python train.py --d_shared_expert=0 --rope_fraction=1.0 --lr_mult_o=4.0
Below are experts of layer 4 (counted from 0) of a mixture-of-experts language model. Rows are named router (the router's row for the expert), gate (a neuron's input weights, with its number), up (a neuron's input weights, with its number), down (a neuron's output weights, with its number) and show model dimensions 128-191. Each number is 128 + 24 x the weight over its row's rms, rounded and kept within 0 to 255. Numbers have three digits each.
After each expert's rows: a language model's description of what the expert responds to. This comes from a sample of Wikipedia text that the model never trained on.

# expert 10
router:132124136136101156131141106128109160110132107137073134111127178148093130133112181160124097105156085128138082104155086121147160128167184146174118135146150076119139137138112090141144130175094118
gate0:131154138133101105119140084102119168120130150114119139113147139131131132147140138146151173142137156144154129113171154121128175130167153078135142130105105137101091136147144108105105132146173161
up0:111136105120148151110170108138102120128121104131095125102120090138110166156110168144151156102153142089148124142120123114104124137147163117091129162134098110155086121137165146177146158099120137
down0:114125142153124118157197135130136155132112148150122164161180191124102104149126165117139123104124151104135191105124151166139117111157127114155133125127133146142148093130125162152122124131141146
gate1:129133123143144103133106122102108139160140145133127163110104103137132110176107126140149134105147150096128150113134118111139120142131138134103112141099124134139108122114141138132136106149099142
up1:159089139114094117084140124130122136121121179146111147099112120166112103148145106140119123126102138129117124142111131153160131092142154131087134134146123148134102094151129135142143085138118087
down1:114114165173118137091144170149158131141177159115101086147102129139114140135099115155129086124078096162133138188137122108149080143121160128124130157132128076150103107105108133098131142147121138
gate2:153117121108095110146080132143142139151124151125092130134123121121137136157197090143150105078131124155167117128129120173110119136117134152155111110108173112163112144130133174093114113093134120
up2:133103121101149140150078161146151141185179147191145118163120132121135114134117152156117156123107124117109126128129162147134162089118091133073133095126116109129085134151161136095096136116129121
down2:079155148115124094147107106125144127145127139130140153109168124111154112070152178109153109120138125091142144184129127099160122158179087095145115138141145075128143143104128110121115143137119145
gate3:121156139202142123108107120091159100126120185102177158153148125164087116127097119127096126128150148157110108106135145118159190134087151107096162082173124136158148094129156101136125102136112119
up3:158114157146089166111109119120141160093138139091130126120133117152082142119154147066128131151146130146125127112145068112150126120140107105104162133151081137110130172143164136088132132103107128
down3:137124144133140137084123156162158119155160151120112133128160109146086125095112132111113145149128113094106159153107104127123146167163104129092126172131110136088097121153133175134175135058188115
gate4:105104131161135121138156102184120150104108125094107174093111137125136157104116120135114080091151117126117106156137108137136125143090154121130156142178114148119123101122092094144131103159149128
up4:109112098135150123060133142156150106166137151144124112174115138135119133119115112103154109102070109128143116135122171153113124144167164139121125100119156103107099173149130134113169163146125148
down4:187153108132158099079127167124143162095132075118124103132101132121128157143125163098152128098115132101140120094085145163092137102143099122111110114145109101140082152132115115154099160129122184
gate5:093098096147117147140106091105123120107148118128145146138122126081104112138130135125141143143165132123151126079121119114158129151123121140149151130122151099136150098140135133135128076130112163
up5:134137103117121104101148131129131133113130116108128155064120156120127134113151100140152118167123120113135117160117107131134158112103116141108137115098101108146128199162103134116102143162143160
down5:123113124124152110154122187112121116132098153142142134161095130159147130152169157138138117138154133118130087143103119154130131134126157113096157153129124153125115178117173120115139155163176111
gate6:122162146141087106193147119146121137133144172111079129120153115096143125133144147139121119083134148144178121104104127125158110114135128134161107129142136128117129163133141112107154173108127125
up6:114140119118108103166169110084148121105144107097134178139097109111133096104141167143108124079167131171147141087119120125137173146095132124168123156140110096111103116128139131105133150132154152
down6:107120147134089111099110121140069087110156052112124134097135109113103127125118097149128116176100143124090146179131103112102100122105112109101121134137104118100130140097120109141133190122178188
gate7:143162127123102129095114138142143131155185138088100106164089125112134085136149124152141137101139121129120144170104126130165132129159122127157143137112118121151118120101121096122112122150151124
up7:119125098107106149133124094145158111101106114145097103095141137143142132147136117107176131123105133145101130099110127145165113091083101106140130129070123137116137149124155085119116157073106131
down7:159169118146141110113143164165141054142122150133162090129168099120131144120127189144135115124126132121138117092128149117104167113147121107109099180129132113147114125138175121116159139126145164
gate8:100128150186121108122090152114115114119111126056144094144119164102171087123122177155086133130104123158104142143115123107116127094104121140117121140142121165101147143134118124127135131144140147
up8:122125104105127123111142124120112113135148113147132134113146100095179135106139150146138135158128118096130166145131129130106129130063116133144146133120080123153099111096136064170125122139091104
down8:118097112116131138153119126164139131130147143164121105129147147099154124145128164154145106133124122103143145098104175121135127128088178150133118185141125133102128152150098158092116126120120094
gate9:128101072130129151098122109100100121101149109131117143131152169130102111121115154140165164086120114152120143126114138115153188159134137126147165123130168207148105130102129142090130127120133129
up9:155148112105120128120120092151114141124130174116143091131163137100144135153151139111083135087128127123137130145135134148130112142107116110116140097149168122140155119111145126123161140095154111
down9:102128145116120097142106125113115161155100120121133124124129159129112117111102135097103172180145137137148143106112121095114096126133089125130107128150126095115091150146123109080157155127103157
What it handles: Mid-word stems

# expert 19
router:129131138112131109120130166159145143126116105158148127139138141119081140093117100133099146156118120159131151066123182115122129105105131156165147103167147109098129139137113108143124109156140147
gate0:152153107129132120151123167145112164105080098107180116124169104094140132163132125127157154134155118103127127111132151117160153158104174126143121127087105090138149097066125126148158108106106158
up0:119152178146122122127148104147108158107149099137139135143103118151147123106124125132127131162129137134122106065148131131127157167161089125092131125078127119147137112127106115096132121181126120
down0:119109135129153099100122150132111118093124132087127157138125123140105131107125142138144095129173132121161136143093142128115133145101124098124068122119129142147142086135104122127154100132169132
gate1:132108104115130167118104132095116137100123124133145102129137126111117115118141078145110138113098145151136172117124110149152104110122097111176132128154179104146124129134125112147107096119182094
up1:090113136141098125159125111127120147135186132117135130093110107108140118083102136127142098092123140134123131113112109106126139129124159158101116179113141165104124136151174161113147143125139171
down1:113102105112113091165082099125136143098106113091085155126118121123083082136104147141115135126149098122167182161136102123155111101143124093145084120124162159135116128128168152156120084117130126
gate2:094152124118140135145118152116108123102157138149139146167097161125132159108120120096133139112108114131077159135145157102116105183196136147144092124162087120129109153110089107130162123150121094
up2:098166122211075139126136135129107123163110115120153106128117160117094128113135131169113144120142144139112189114165100111125128127133144144126089135145121117132141123113142131154129137175101173
down2:170140116114109155130138123154084122102107091117096140183157098157125136150154175144121110174126138114068168118134107157177091133127109151115114120108099183130109134155125146122132091134108139
gate3:146137140141145110118115130163130169100109088109156100153100158144145108122122060121136124122154149174091132114189116092118103161172112133114129094140141136140155123121148125124121136103120089
up3:118131146133110165086084135182111139117113099134094178104188115095112157108136094130161122164098109114121126136105150122116090146100116103167145157119111146117135113113142127076144141096108110
down3:140120113120119108073129141181115144157128127093130162165097145087091150136170102090110168138158092135119112088113172160154123151116100119144141135149149158125123104171113107109152118144132152
gate4:130155146165133147139129171140150132150102125153114167122135128101115182173089114116099157116116140069162139135164098117134154118107105142128139127137116137148101110115127159138144128153157124
up4:133103143125095094175142088157140126124131175135156108111109106094174138143127094112127106124135106156108136118137117100138095130148145145148155106092095118140127122088148117108180123106113090
down4:128104155164129123105106103149107115094144141108112108129128172130150110152123107158136105066139140110141164185204167100108107138163151105160127121148115135093137145123118130156134150120133130
gate5:152129105109124136116127155151094156127130104078164108114108139135096143124112125106139145082130193140137119129113125147125044143110131148143103137153114129163108144128115145132126148107157136
up5:151114144101136096141112144131165122129124104142121105096116101103168159125136128131170135143119134120143123120124127127126121134107096116092149137125099117113095136128130176164068088112105110
down5:134116178117116079158118111115125102147105067174124093150104118159140119184157147133137146163132163162147147144122084159098130115083102145097136114109130120123108102140132086092138105147169115
gate6:089147143127106108128112101127112110091133130141173192124130131132088110128123110161104146145176148135125135148103144178124128155102105126154080133150121119126092148159174146113143157120102152
up6:135137137142181097135135145134110114109126182134121139125111126136080112140145144056164145103080114142172095111198151145154156147119154153184145124138102162119157130153172120136137135164117118
down6:121140131120120138137125167079114140157131118092114133114164065110140150093123127143101160126102088118129109146128111143138133112128113116150111066135093156166136128119101152127139145128101126
gate7:118224114151150070099110155096113129093126150114189093118120122137147138128126137151143121135117152134115140096139136096156132112092121148152124036141128134176130113107112104158144142154152138
up7:106124133101088158125119117123137142129144112124096153166124156136134096134144146135197158113124094146102101132150145148171160142135152153117117093177115102143112133149079131117154157064134114
down7:154146146117159112122133128108158104109101114079119109136131113129157148115163125145135084110136142174097120102138099109100142134120158147123149102150133133132173161137118131108074087170136094
gate8:120084136131109096147086110107125131159133124103122123153113132143105149130142123123106143180170121131127110161081151168127136128104111131141172117145110143106129153115133113104149162130092157
up8:193117111149130135143178181093138105114112146156152104108120117076092158127153150113167105122144142111127123133125131148119136157089144140149142139123161134152117085098134152129134138103153137
down8:127144138112150129123155074149134127104128093130124112072079139115126133120132124141152132121140109119127146135141098107080091069123149116104177109133101137088089118119116113163097126112156115
gate9:097109099124089123107125091135117162131125129128139128134144079133119142103120129113100187132139115134151124165132135123116126114096111120125104120128075128138090146121122113080128111116125133
up9:094132140146105103131125087095071135114182146136106099144098140098150105139134106084168092140120137146170105116136122152071121123103136111127159155114153122093139069117124108136149106116156128
down9:101092113120120145109160115152105078175150159138133128120125126151083160112115141159115104127150137105137127173117117155119106148148139085132142135110123105114148135133132122125130113182141146
What it handles: Inner word syllables

# expert 26
router:162147116129097137137117140113133126087149121134147170140105124158136126141098117133126153148123146084134150147122119152104179129173118093088141126121158145145087111140088103157152173143142123
gate2:157100130140176177110130138090128122141104115101128139114159119149118099105097119177104158139150132126134117107116124162122136144161134169125131107080128168088149121171129101104159123157102172
up2:148166102126105143116141125140129158103144142114133125170113119131116136118124103079114102110131168124084083128133148128122163098108104134129159183145144110100181150160110089144097119122147131
down2:133113166135167110144129091163127135102153116130151170128115171144114137111128142145130125124121102084108148113122133110123106107125099173171149151118146105120196092146137104142162109129126139
gate3:134157127146093139163143074080123151100116128124158163147120186123140130150117100099102127126142119114108119152141143144151128119084108120157160130131127149180113115138160153129135125102076141
up3:097124113164113151137117174127099136134082122121104163112171137173116153097128107109085136127153127149114124146143168100091135137166138100099120139125163111149138137120074123097166101098125156
down3:140133106135156135109160084110111110129131110114162096115146167149087141154117168083102118178149152153121102116178103116137075169182158135104095158112089137100139160113116081110138146112137154
gate4:133131151087078129120120124127149142146150142154166127137121161136079158160166102121144099145144170129151121157109184151099141111174130132132099136155102126130123173156139131103171133133114165
up4:162135093126171087132132120139090174090175178121119172110144098150119158102186129156086159151133117120122117149114119136161137127155153106153144121116173123130133116099120115158114100121144089
down4:135146127107210101148133172147141121124152117134098124127125118158095157135139075161108125128141140172143156110072119120112133145083128141122148109114117080115106163133112151153140149145146100
gate5:146121100092042133153151135112141132135176160144121173130091101148108133128106156113122085150137157169149140109143138102109087118149120160099120141112130137129139085114126119106077152145137109
up5:098095125156162168157116159158132063142131161157143137143131145124129069142149090102167187153134132137152136094132106169119152109130132152099124134148158180165154142162098166106146134093150122
down5:109098161120088125095132121144100119176143163108098109108139111087097133091144115124111131116146117162125122160144176113135085155171111122130099161128121091153130146160115126151146135147084169
gate6:121153114116093151117124214116150177136128131109150142101122126123093139100126150161121100182119146144108152103124153149100141135141140126152143158094133137101124125155105133166100118096115154
up6:142078157183117130101136126130136113113108144155103089152101149117100119113098109105105144140107090102120137140106106152096150150113125122158142127150144126135120113181118115139134106142170086
down6:149114084093167145104109100115116147143131129158112128151168119148110108095146123141146122117118088138135126084138120125129068106124133124160155100119126092157087081114151129136117155128113073
gate7:144120128090146096096124136108089141128161106106154170120124163112072127108123132159100136126129123117138136111157148126099089116133106174079089129127096127080133118178111110134105107131121128
up7:147130112118116138168135136135116153125117172148115122114140146117163170142140103155125139143166154110146087159111098101157118169143095167110153135098108157131129068082091139123143142123141120
down7:125141126109132129153126143135109139108128118148119118158144122099160132167106068171116133143148144128148106137130145128152103118120082178114148156093117141143165115132111143130139153106135105
gate8:128195104138141140061095163132109112154111097105171127123106113116114125124123172161112130127134117134126142170115126152096117086086101088155114130076138120148164144145101166080103106137125153
up8:144164091117120153077150159149111111182120110142115159147094134148107120094100089127155128149145157146119170103139124095132146125095166099142142142129091107144129120154125156136089164147177172
down8:141122116138141126114107123120113195135155089114085160145157123127144101121129132150129099120150143136109129182173128138120164111159125124116172137169148096120105119155108150133153163202139158
gate9:135128141102106127162167164130107129145077125139119132137102125163097172145135116152118132119076106134094110165118127136178124102174143110114141146110096173084149167127104158120124116151132147
up9:152107130123152145109132192144154158147136106127128132148118138131135159183093116167104140140123118146121105134122128124135135128189131126130100136041125135143145093111106114089083138112097119
down9:126144113135180163151153145137096132142165153116168169117140177183128116107103137151133119147138146108107132126128162124130113115112142119085148123128093120108143141092189127150130110138113150
gate10:099151145107143119135124132105117077138124144105118147137128138113136130129151093115101120114116083122147103116119161114148106088123119155109129104091080138121075095139136104081124105137137131
up10:167132116132169127163089174100132121089120149118063138123094136128118115164136109151162125137074134121120091157087176170132102152117143159120160127111151143152163111172158147111094155104151182
down10:122138109122175137096151170121069120149146155124123127094134122106099146167155095126126140122180105131092103127117139129131119117123086124116182079158135133082135110143138124094134132123119144
gate11:151119101118136109118116115129079115153143124110159130144127136124136116155134139181123180132072117117136109134072141147094141138105112082118147138112163127079100095110101128160130100129129113
up11:138135103125113159144093122140168150153098155114134108103148149119111158130150137161123158077115145179161130144120149149100131129151089120166118151123173141131093118129138128133161118120138129
down11:129115153062127142136119128131140090130123133085128108135116144114147118133084129142096108150116165107117134165123100132153143155141104136113124128140126107136111132111143122129105093119157159
What it handles: Closing table pipes

# expert 23
router:102128111166128099122162114139104143102118166126192139098129093167153141122152157127106150138120129093134143148120117158128138178144155118117125133116116109133092111090093123085147173112112107
gate2:146143121112121131116109130107127076121170149123144108118129111128163146118145122052124187084124129150132149114132109174102132149098113123133124110128106111127099121142136088145139155102132135
up2:103110151143145093120151146169149129151068133128192145152126120125117111164152115110113143145144147084089104181114136131138160163107158117171135097168150135149138149120159120134124142134122164
down2:112102094136099109156101118156124127135127096109112103129128153075095110122137145133127124151133146119108092166151159109132149128132160106156116115142147126131164131089155147130132120130115123
gate3:088085152130121112084182105090147155125161166157140149132140117107158165099100109128171122145156156114106132133147086129135106107108138134120114119143094114125180106102121125094105127116122119
up3:093107117142114125161140155180068116175120148150139142131117131128099096173126156144149158119186166132102149157144068135094172138131139128127135118136107106162168160130140161121152119105175094
down3:114173164151141112109097117181167118154118122114151123116131129125143113135115101147103112135163093156119115136113150126137131145132163138081121114150103138133145155143115127120115094093153106
gate4:122138116101156151091129111062135138129122113147130161161121094125121099143140175148112151128120129144116151154132120096076137153138102112143112142147128116145083142115122167130134096112120126
up4:138123133128114134135135153150122101103113090116134143146129145145161177112121135117155148167113084148126098109131128138131113192134108166127136130118145080128118151100165108191124124162086123
down4:118124133129145100171139141143158097137091099120101137153126124136131185135134152094154098132134140153112113136125166150142100135129131095100175120124129127125092164126123116168159139141121124
gate5:143079141096164087101100189129135104119138104109099125160075130124160103112155107126116110104105100173128164121100123103143137117125166132081173125132168163169103136101129118123144149142139126
up5:140131117117166106125141129140084137136132120118090114099157142174143137095146095105121099151162097107136074161114141103113111156140157150155103157108096114150111157145121156152119102099097123
down5:151165121117092128092137124099139137120119093097101068095103151138123174142134154087128157067128104109116144168149096135133151108109149118131132161155119090163142152189123161137161155125145118
gate6:085140156142105110136141121108139132150165128132128077117119101107151130134145096110093147107135107136150140175125134126120142142114089129172113140103122100139163148157070123132092146102115112
up6:102094123159120130115122105155152144136169161108148114128137102098141132112120135096129140156163099103188132138138130141144108101065105114097108126110134148125138100077112165113079157124096098
down6:110099151184139125163168143131124116084155182102184125152115101159146147133121130108107113109132146136145136121125142143114157117124140164140093148123152139130100117130113151118184137167157144
gate7:115175136148102118119135169117114154123126178122149106093146172110153138132141138107102154090148119186151123158114100130097134139095127117133133118097157149112131068122109132080134131128135121
up7:131147149091142148127146172145149143167105114122137120138117114125140118134170174142107143142107156096111132119140099121141104097119119141150112156130127112134134120166142144098144128113101079
down7:165126157129119141133125103140102108108144088190124129146173136125138121136131108112093147105115122092065109149104132110124128130146107097085101196168139081108123144128127121101137146157179111
gate8:146124117158136091152120138104111076170121109122151124111115128114142124162129106158101126141094138119141140138125154113109136119155089094120124162112121134078127144053107160105101113107151140
up8:090075154126107084117146146123143123164144142145173107133088103112128141157102073079143088150136121120107151123118138159154106110118159136095107135148138135134126142155100116132114101112125151
down8:158110131092155130143146137102118135148168129099118144131123139120148135113152110112137182167123111086106166157111166118129117116158209124137127141141126080106129120129103120145141149133123141
gate9:145139121140164121170089151122122079099128161110127147136143152118140162075151102124112178084133156119141064143083141127142137141150172086099134112129112137098108121119129084081136121147128107
up9:127157158147141121185174104164096124114165131082134134104103132085080150164174104114105112143164114117153138113134099149177127155103131117122113123085112094174131129100153143123157078150139137
down9:158136157124143112101089114136134139096184171133111133090165099163125182153124127093126122101129097164104133105120098140133141172163120112170086135135089104116107133137149126138169123146122158
gate10:126079103170138140156123114146121117113143166147171120176134094139163173133136111088127153149117153159109103124116118119127112113129114096117131147136099091116089107097144149081134122127154118
up10:143170087140114129151125111099143102127117161126185161088145113133091127113127093131111107107150150096158101153120128105125127065144158200118163116155156115083138094156165105099162154159099145
down10:102141152092128137095153121115112116160100111110129130099069118135077164110088136180102078118117148130167105125144161112179130167134140102107147097142112133129139183127141128157078157129136090
gate11:099158145116177137136132149131112180117087108125122115167109127173087113102106129136097122140152192128143159176136137136148104107097138123137148130138127105095116145166123097140094096115123149
up11:148112118143131124139101135109155138105145134165099091157114105105145144144099156119167150106146181151144124110112155134153089114194143129124149153146119150162090143090143088141148162142153104
down11:118145155170116157150131090152138113141122127143112105118129140136141145085126140109132117144104096104161165075108147120107124112121085088177158169124121171130091102098120096153113123149110112
What it handles: Word stems before suffixes

# expert 3
router:125097103109134088086149088102112150101127116115148066149089168134138131142110094125116117177083140144086148095094112138095123150149129103112138125124142152091117108144104127120114153136108122
gate0:106115115114120118160115091097151140110134131106112147146134115151102161137151112091163127124134137092106173113119117141143170160154104143130144103156127169136112164098128122142155092155155113
up0:108079101089095128153117134084114113084112135141116119101184181152123139124152103137139129175157106120144111112112140131164160118130121077122094100096146119105134148114137107133112115137092122
down0:093161089106115127141126137146095132171101105116118088137160127173103147094116132134121158079082141094140127153117166108128151157150091107105146091124085122130134115125102116153081103127130103
gate1:118139141131156125126080141101172122137111084081101113106098118104145110125110168113140100098119106131111139153121142140127176116121127162137157117159164155105097129126125125157091138142106134
up1:130160130163104120112096128092135120097089103095090106132160098158153093144117097111147084131124119102131127144142139117154109087172116102110131145112123142146136107117143129094097154112163129
down1:109124114156097085142117128107137166113119127187124134120133180129161142133196119132135163135104080157142129150127150091135109115133114122130167103071137115150165132112146117131111112131156090
gate2:152147155115066100124116149103119120092148112138172169106115165140124101114137137132138137129143105109154190085090139129142125157140119148164135110132109145125079099149111149102115088158094162
up2:120161168101129132131122116124117059110120114124134113161126106137122127139143176069104125111160152148108142169112092141169107120154137113131059131159126076120131125082130134137119108184112132
down2:174147143122158119154144138165110166144150149142149142130101129131074126136135162154096136086165110137091177147139153138164144116090086088134157154131150138131116127108115117110119106105128120
gate3:139096105138124140140146087105133134116123151158120135119115156101109125149122071130164117132141115118147136139140177134110134143148128154130126173153139147064144098118094099089114122144060171
up3:109088138144151098098134161121156088130145111133157097111104094104110095110114118173065128137156135153114114129128177133119123123093170120153172104147158099121116145175137106158113124101152138
down3:123143138115098131105126146124131146154142115162157120120143123103140114134102070125127118128131140120118104140143086153114152162114126084139162079155170138118133148127121109140155122106117156
gate4:106120132182139124118089126119138113152143160145114151121095152156108148190124158172122116141131126114133126145121126131098138150081113083106143091146113082098135133132129145143081132126118101
up4:076148163136122139110133087124108117136147129133143138147110105143106140072147174117096152121119127136117152152129156102124114129118162101143143141117098105183149115113101106125130130087100107
down4:134123101157174085137128122148149120148128082106094148094107096149109121126145111133159086139108094137110146127126186117106094116132106146109123127102108175184149128106119114174091132106098174
gate5:140128090092070154108139127155126109147163109179143146106169137132100116108135124156104123139091150121159124117100136141148138117132145143112123139157164154117089131141139112103106138120103083
up5:135092145138118141122135102110143142155171084138136145159066087139138165128127099166094155127131095131157118127118120114160143124121130159144149147130091109113124098071130164122146130129139100
down5:102123117119109161127157174096162153123154146118094116131150095148128115136176158128133142138116141110135136109130165127097116133130155158108146103151097114114142112122185121162111115142097125
gate6:141120100157107128120142095137141117110068117133164130132111084134116125123140086095092155118136154147122124126143130160125138155149137147097141151115092137085120114201087115125082110126116116
up6:091109124130122141128144077151109120116117147105150133070100136172149119141144114120126115141092116099165116127126114140133163145130193123137161148143128120120150128098109127147109175166143160
down6:119177124086131157087086113104100140137103068136119099049126118140074118117124140153118116189131123139153117128135154142154138174105156095099157194131133130129133129119166132079135138127132121
gate7:120131154145130164161128153152130082140153110143144108141159140167097173103113117129102154119087157153104122164152141167150163139140159149179139124151113132163130130120178151164135130119109097
up7:123112105130102167159111118117114112137096114076142131134159125063124134091107090098116118108118175127104126108122158138135131117144127134123114102165155128130147124119097085135157128128119132
down7:074131129111125120128116207141140107177139109155181123106109124117091126106151106150133146138095100104124153185153183141115180107180145097129157118127109122121114129124109122107131157142105062
gate8:144079142146110163128175141124138080104120133089127106131157154152191160137171125180134137095145134136116132087146186168119107079111125121152061101115120171109108127103131169132122123109122147
up8:131168150148148136086148126149132117089165120078098109154133174137151149139123128131098133098129115103178115142117082118184118127144100149119115087124145133141146105134095110133160084110149109
down8:170123124152142109119125149124084162099141109141118127111138160129136099125088127168087123136168116083133132149127115108092117116115198133104102125129140113128185090124094130144136088109160153
gate9:149129117155166159164139126105116134135147148162158105087133154135156124137135113152154138134132115125098096130133120138173130107145167116118162116125114146114133139122124110069108154110162122
up9:145141153140157143112184137125132165093124088131123149112095091087139094153109121133129114167159120106129108135118105099116128122140084130146116094133154182154139101088125143095098114106108080
down9:138132075137133108164096166136098102146141124116085132093111128096086116135103108127129119184128135094146094159137091107161106126160151108110128149085078136131150108128151102123134128122154143
What it handles: Prepositions and name fragments

# expert 5
router:090148116166104081133119116147104144130127167131095112169102129119155120169130168132107149132139125163112123125101150147143106119134138088164114112126090133137150168135113122160121120126130133
gate2:144145127125128149147127123095133141105170144150133146143132144104122175152111116072155169107120155099129116162121143127127115124148115166090162151102165119143137134123123156092139135156138155
up2:106091156129139114128120134153109095152155163099183124107092146176110106121105079159131143104155137140120140096121127104169152095138133145134130144110141106149150136123136104135147118134083036
down2:142116121137129106095181106164157124126105146132100134120122127090132111118125104145133099087066109145134166148078117119102088102140150133137148148102134151131139075127138143112091112105118131
gate3:093105155112156101156104105140125102143119135130096146155142084139139115115124152079173108108117161152139124133136118105145158140097117161130136119109065104107164146125124140152106103144083134
up3:148114120130145137130116135093132108125146121113167142111132164128140139134136144162119127156124091081147145119163174077128124130171123101132133105121184126140134091123132109072147118130087129
down3:161118123115126136102120105172136131106102165135100162132095137114112142121125114075116139092151164092166134124119070129160113171114124163142110131098075107113151137116100149134128145086161122
gate4:097125127059142127125149116072107136142171139171091142154142141125117157145131138122137115134121132115133087087118128116127171091163136101137139101143076124118143148120155141069130121133118153
up4:100128150101145096146161127130120127108111101065159133126103089158129117110166099123083118138155141149110142182106141160136103135109140121159128144095151173116151096135128158114146144081130096
down4:112121101132156156116161088111143144112139136123098156131140095087141096178142093149105113134105083107130145100129114116160117101116114082124118159129162097170122098056157119127146090130134127
gate5:135117151109147145098112136124125114136103157094137118132170072184147113169173148126131127115145127119113123177142139092119168131117125141126092103158125057105125147113143129103093158125101170
up5:144095111103162136143136126122113099107116113152138124129109108121173115139155102141151122154132113127144142096147156142108137158140121153142125104100169107165119105137076123151082071140158128
down5:135117178135083116098121148132102187132100134147086126129135124127140125100137115093130116153160132132156128144153141114154102115096163112121150109137161151155149156110163152154168135113126084
gate6:127141161106143149109132136155158167181126129156135100141130142163145082110145142104085127124102118142153113132127127153095133087159115160146127115067077111110132075155133152142087124144129097
up6:139105114110118150167142126144081141169138096093100136151112124120123074123153108108138127097124160109109105112121141150108129151108074096135103118119112132143141116094145101099100126138114120
down6:115102134147130071109155160118159123139116135156121134129134125092165137135143136129102133163119105135093135136113136138092170082110127114132118136110118134118134110130104143159085139154109112
gate7:119142167139122112147133124122106077122149083130073147119134115135127185160099161117100174123115119117190121126130104111122098131100160123126158142112135130148125139094114125135108117125125154
up7:128062139142098159113091123136165126125160144121073129101122116138109123128119066110138129130089154147125091115128105144125163126157103119128100175109128114173121159121162120087102123107150159
down7:140107141154098122102111109154153080103177155147121117111130127110096171118132145133129159107123131067138143102095134102141105153106163185108087104103138119170120160094104139118101151115117103
gate8:170139086085090154112108113172129119129131096127094160160086112115123103111135160137148126160135137132091124146112102098154126104120128139085157109110135103067106133124160115106136115148132186
up8:145109138160142165165125143131132136149136158191129109131154155127126102151146172159110126152120146128117115110108139114110153101112121093113114118140113162166132154156146138112103123100130110
down8:094169089116115134064169124103115127124078133118151114117108101117110128137136142151158101101156131141143100149144130107116139143118147175111131132083101107154163106091127144132146142115136090
gate9:085166126103106136106086105120127087139179126165144111135134151156126138141113117103177110127108134116106124122098150125137103121106101129097107152121147139140106154096176122126101160111077172
up9:114110139154104135115126114151155159114136129100179129115113090076132154155141121118126153124092132146145132132106137141132154175069160112126148134150110139136151133144187162117124113167080159
down9:138154136137105140153134138142105124082079086120147122131125115136081146127133099093135070149093158091130136108157104127108104115131099097114114092124098094134137111120080106112132165132151130
gate10:166104144150126115086140121115123092130114067131105150154137139168134129146132121138165166129142160144137110131074151049135107115144100155110115161115075137123080109145092086130114164162136092
up10:113077152123124112117115118130136093130106142097144087120177101158110067084143104130091116180146103117124116086162087169100126125136087153098087138120117117154144148120173103132115111113160140
down10:168174137101135138137159151089137113125148100113136086149156169118125112124158142145142110098149124164139109111121136142130093068114127132147142113134145169119109104187104147113092115127156122
gate11:147165137123101151112119138076138108108153128134073088135106148092145126121146108131156156093135137100136136123138112132116091120115143164110131092102110122114113140122113116126103135099103095
up11:156096131111125105153160108160131135149119135150146162115128136141158100148150145085117125123134118140145129084108122099142122159106149125098138138155133125158112118074139116168119085080151127
down11:091100123148125126083126139094126099137087145130140106168091146145114140115077125135119140135120118156143127113091133179164092104123151158154124139125145132108129134161124122136107129161086111
What it handles: Clause-linking prepositions, copulas